Weights of a small mixture-of-experts language model, trained from scratch on English Wikipedia: vocabulary 8192, 8683 steps.
Below are experts of layer 3 (counted from 0) of a mixture-of-experts language model. Rows are named router (the router's row for the expert) and show model dimensions 0-191. Each number is 128 + 24 x the weight over its row's rms, rounded and kept within 0 to 255. Numbers have three digits each.
After each expert's rows: a language model's description of what the expert responds to. This comes from a sample of Wikipedia text that the model never trained on.

# expert 3
router:136112083130133127092117135134151179133115082131116115118164148093112161098122154160138117095114117106139132125162145160128114153117152118072136111128151137119162157171174118127127114120129152131138131114144113150131141077060173162131135110179083103114137092137137180131124095093140171153100084106132107110120144142111166114103106116129143126106131161115171166136127136154115091145154146110132090162086132119121109143115117123099100144100177128120109126105102136160126143137130143106132146124128135142108135169174116159152113097100195134143133117134121119131083143113141133086
Name and acronym initials

# expert 9
router:153107124087145166142099149118126156118159111143170118117119132089101113094088147175163133130091085122151084150136137131114103140067157143096120096142112137108145137149164095179086153123122145117163109123138120120118139122086119171097148090137134147103143130133114167153100127139133112148148125142120091125146138132100122082153096103131122137137145157163132126109109120142136107174142152071104112129111146126168103127118142107117128120113127071116104125116164110141085171114105153121112128150142167154087121124130125128112094096094143118106100122134176170141089172116159144140
Media and event nouns

# expert 14
router:138139072123140163101140086077157156126123115155102117154133136119130127073110145152164123121127098101138097134166136159131079116066145155088118123136133107114148130143126108150100130096116177135108146106165145112098096096091163189147145100150130101104149111158119122138115117108132151106127142112126137110145139127152138121138141134121126158132154123122141135123166184180098103135161144128133123117103156159160127170100108122112148179133138119113089151125118114145122147144107118087107100161111151153133141115196142138127098112130154159156111101128184102148113136108163116103
Line breaks and markup

# expert 20
router:151077074107140103150107130067133161134155117138152170091188155091122133109111092147113124090110078141156108129144132134139116148134174162109100120137102102141143136159140106124112162126102124089133102124185119172104117143139139132122154120146111123078136109110104181149118113134155169111114103117106105156142130147122149139108136130143117163112160130123119127104155131162126142152119147080108126163101174151178131153110086068096124150106148121139126109115176144140104161138096140113110119159155116159119147136163133150137109144126143153112108125153119136121100166126132132098
Prepositions and the

# expert 12
router:148112109138164180112123078082124130162127081167142108104127125097113125105117156135131125117097111119155130143133124098116126139109142151101066083149106135139156143146123141153150168090095135096150109114142124149109114124106122129120147081155136107117136099137119163136145154128144164135161126108136107132135154163123122092113097114176108106133151132154126169126169134143190100144126156110110125163089143118098131136119084129080114148099128123151136141133173147163134159118107124104126070180136136154102134141143114154156098111130140135116084134151157161144061152148153114107
Ordinals and modifiers

# expert 1
router:156136108103163156150112120115108149159126130126127159113131153133107165123110134166150077121136102123135120120141105133166139133070172158147129098130145150106131155108158094156124118076107187131129101125140109149109092108127143129079124108164122134116126116161120118150113090105146150122106130072110111159113173126120136091113117193155104148139138170125119189101086143156131117149140164147114119172125126167171086161095100092138091133135148115166144136125131126118122165090152129107116107139128116150115155139133146135173113127120113145130098117143165115168114165127169121127
Clause-opening subjects

# expert 10
router:149135121144132136154110181070143124136144106154124138120142170155124155073145160114133095095053123135162105160139120139172128109101139145081137128125114137098115116167138117172078118131105134146138123092160114139114146088087155123134154091165115116125132098169119131120105091132126137160147123086125116133157138155091143117127129125115125142087153124142158141119127155142147126147125158090113138131123127140184100121077148113099115160106170097149141176093125164134090115099112141091119118138096124178104139144134110157127122119081152118101131131134137162152100156115122103124
Sentence and bracket ends

# expert 8
router:157134122148134128151109144125122147122110140154144119130131141111100155066129105163132117096123133132157122178150144071146091144105120128093113131146104129094131168143149118160086132088128141104164105095137085157119124121069152133093157121137108111112155137141103147177081099133162138114104107124139112100159126158086153112103095133112103125163148120144129158089123141157159117121142143140112106168093106127188102136132106141102146158113148144123123137092144184121118130093119131129100117155151148158123150135170096158134075110120117153127126128124147102153095131127162063108
Country and national names

# expert 0
router:174128081139176130131108096138099144165118088127140175090128174130140178144093114158130112123090094146155104183132138076134122125109135121098123127157057107105157147148131125142117130118114163102137099091136108158083120088124182126129145113143115123115140111127100129151122079116154153130155113126126124115142145148115156081150075140163109117118170154168152124112129149121155101166161151134103131144148158114168128157099105133133137144124097087131115125135124152159095137107091150112108125116119151146130120126128146116162108137107156149116151122143123117145103139081120092103
Non-English name fragments

# expert 15
router:147124104115155115148076142127166164143120136149095147093135139135122186102107126161178059128108127122109073149119106109145099138097106141156092093153144138089129127146162136151134125099140143091160150074158103151117133112128138141115128115119096101146139118127116120149105130145155148165109079125100106144174157128109126132141137149127099110130198150141154121096150141189136109128134142116109121152119153147171119139099098133126112172132147133107090140097147151145086140132105153094134133182122135161143156141155103153135120096136174123152136120137148146123102158096130141115
Table and list separators

# expert 4
router:119132061142143138104118089113123159168106126139142142101115146098108134110125123131160108102116138116161102137141160094120117126135135129140130088141116148121112165157130103137075137106130184110142117091147120146122130108102157163128136128142108118094120118181101178176084088128122117128149130145131086141139140182092149091107129139165073118118126114143149168149133144147168117138164176105111149161111130163187128148135090146135134141136143107137119126093159137152125129151119160118158102146122154123110138140162149159138150109130161131127085147163155186156142131166128130092
Capitalized name starts

# expert 11
router:153105103163138118137112102121140134140106135117113132124132155091142157116108143127106107110137144097166111162150174115121119125146136141131127104145130097091168153152127094143085127110140125108147154112125103160108132102145181148103165066118125134130122096135110141139121123106148147131140123101114139083131172137122160139113104133142119122095144136145190144097150142182152110162176175139125140179096158126174113127100105132088143125157153095154104144101150124175101161106114149131119122130139131138076134131156121148133105077090177135101122086137143141174085133122144146093
Personal name starts

# expert 23
router:148138064130157139134111186083157115143122105122130136145146173106132153099127132140163111103084097121151104149153129109123143151104125193143118090115130138118140110162127096162094138117094147101142117103129123128124101096123170143131129081173119106121125109155130125132128104130168144140114111122124100109171112183121161122115130155117141156140140159128124144109148172143152113136126144105134123149098112122131093162145125089101111123116150070162148170113173193187122158119105161112140118114124149149136121155150106140150096123127152140137104109145157154125083138130175118104
Numbers

# expert 13
router:154110121150145128136104170108105146152135122152136101088151134107091146069088114199125106117091120138132116171119155115142113159102149136122098121145117127120133144135146120137086140096118140102152097078153098138105133132082139137093122138146135138094127095155127177142074109082142120140134145116135074104122127153088139064087109145114112121109154169171143154122130143132149133165142138086123109131122113147153082123101119100074117139125142095122119156135111157124110139111103133130108115123129148175108127138162123169170108083126139152116094125153145169135111140102136130132
Institution and role nouns

# expert 16
router:157106125111179121116129136130140146137156129128138170100142141083107140099095120145123126117114121125120125162142121132142116097128151151153118077145146159072165166145160132138123145106140113105126118146133077138095123102145134173107129108152090135123157112144122175146118087128160134138146157130111126091130150175155178063105101201153127137122123125162108131103172132114159155147158145119111134113114116147174121142087102141116110132138189130127125135076134164135114137108125145131129139145131141153106155138152116115120112112090121152170126112153157184155118142101132070121
Commas and and

# expert 21
router:146125142119133168131109128077117181125132144139142155122167158097138159125137147176142112129134113127158122115161149095158139164118114183103100110145122141142159127165159103147099161089109136122141122113126093128106089128116137147109166122146136096086136112131097135131120122128165135172160095102095105121174132144110128129122110132161116143127149170135120166109125133142128091175179141109107147157124162164119088140107101133097144154086137080093111171101151125143126171114106181085104116142135126171112165093123132134146103118118160146122121089157124145157129127094138110105
Determiners and modifiers

# expert 6
router:142136115132161137106124147095158173124121073144150115082140114121082159122154124125143118111121104141122116132170100124100107113142142160092165077172109094067154141170155091165115109120101139123159123119157121135082096083116104150102145114115128141102152085159115160134119115128135164187137124062098114134145142150131126139127107111126085150126142150167143150103107149137121121123139133097090130155127174143165126115093103139135081125131140119151079124096153138152113139140116131110121132144129136165148185126151101141138123101126159160133099115145149127123091123106153118147
Dates and time phrases

# expert 18
router:190091109118158184130091092080132128127143095129125129131162124121096201102123124169118116125112098110127094188119132115126118126111151123134139123128137151094131150121145103180129142133095134124135109116115130119084074105110174132119149119141140094115152119176113133145102124138159126169125130087108133104122161145064153124153105127113098126117130188152144131136179157145136129140138180103100126122144163173140110112085124102107127134110125121139123123102137165130095147111089138126141098159115148122109138146141075136160081095125151122143126105153153132133125139141136117115
Verbs after subjects

# expert 5
router:182094119101177175123094098108109162139172098146145126128132162090090123126108116154179124108123092105138084136147153115170107128107107152101072104138119134113129154154126105159128168122115148109164131104146102132114113114113137194138163083171084115114103115170102135146093120112160138108138142119105105102137143135101139118137121162129096134139176134137153166122124108152115133156116140116122120142134135143151135135136159146115131147145128115116121176140175162169130133103150145084107133140118121129156152162152148125137161115148142125091081125168151169156102142104132111113
Mid-word noun fragments

# expert 22
router:164121117112138179134125136095118183164124136137163118089140145112086124105114111128158102087137124123143109150140185150155107139148150122121122105133091122118130124196154125132117101125126130095146121120162114117123120130105154121097108081129099079125184105137110162181130122126103140165150133093098124098171173131114151125088143131135122164130156175129163140122145125149133111095155130106124118154092157140131107122116125114124139175088116088154101154128145143158090118116095137128106075121117148161106128141148121149144121081125144149122099133161143162164105169102150105114
Auxiliaries and predicates

# expert 7
router:150114103147146152154095120106141191143154099136118118087142143074127136129135140125141097123102079113141105148129154127174076130080108132101103104143109142142188112138138132159118111105123146109124140108162122171135112062112115142122154086146124089099141083141113137158124114105144130138095113108138106130134127117067149133123127139148093140077152170106151159110169159143164125172135112073144133120106131142143133159098104143102128130132154121093134123121123142155095154099115118140131141176108176145121131152149149140136118136119134120152123138142151153183123140094136103087
Line breaks

# expert 19
router:168112092147144144128123107078144173127139091142150119148121149099131174127110101111130073151127123083146098149104149129111148146134123129120114123133116088107133145136142078153123116102133133135130101102161129107124141080110142112098146115170097101115165089164111133123123094119101138145166121153088091110139159146108088099142127160165114145143143150119100162124155205160169111143126128093118144122124124162151121149116102093101110122141130138120092135106178165129112151100077170113141108145092160126121175171149137133116112127130150112125107096136134164150134167131147120116
Line-initial markers

# expert 2
router:162109120131148167121128126113125143147149126119166183130133158140115172115119139124144090115130091148132092140131149105155112150076152111110103109181108124122144143141138108192126146107105137097180081081131102127156107100107139152137156115153119125139105097142090153153112121142140185124127120119108078100168127141064137095135126151125140142090151111143164134132096179127185108175135136114133137141106167125147103146088116120090117154126149154137107145138111135164121164119111087103140112117102141115095123118135107162156115103131144154108097133144158110142146143105162137127
Clause connectors, technical stems

# expert 17
router:146076108110154171104091127096117140161132132144162123073161183117093141116099168146145095149110120099155081165154153088174103113123131142113130132163067131117146127139150108160132140119092134141148138128157119129130110093100153145123125127143106083111141087144135125167119105138152147153158124126109104068122180141119121082129110147170111144125136156159126127133134148129144112197130158095131122134138140146154124147127114127106140122108116087113085152104145158170111127112137180124134105145105144110103151129114127133114127109091127159137089126149158144160137156091135136138
Verb and adjective pieces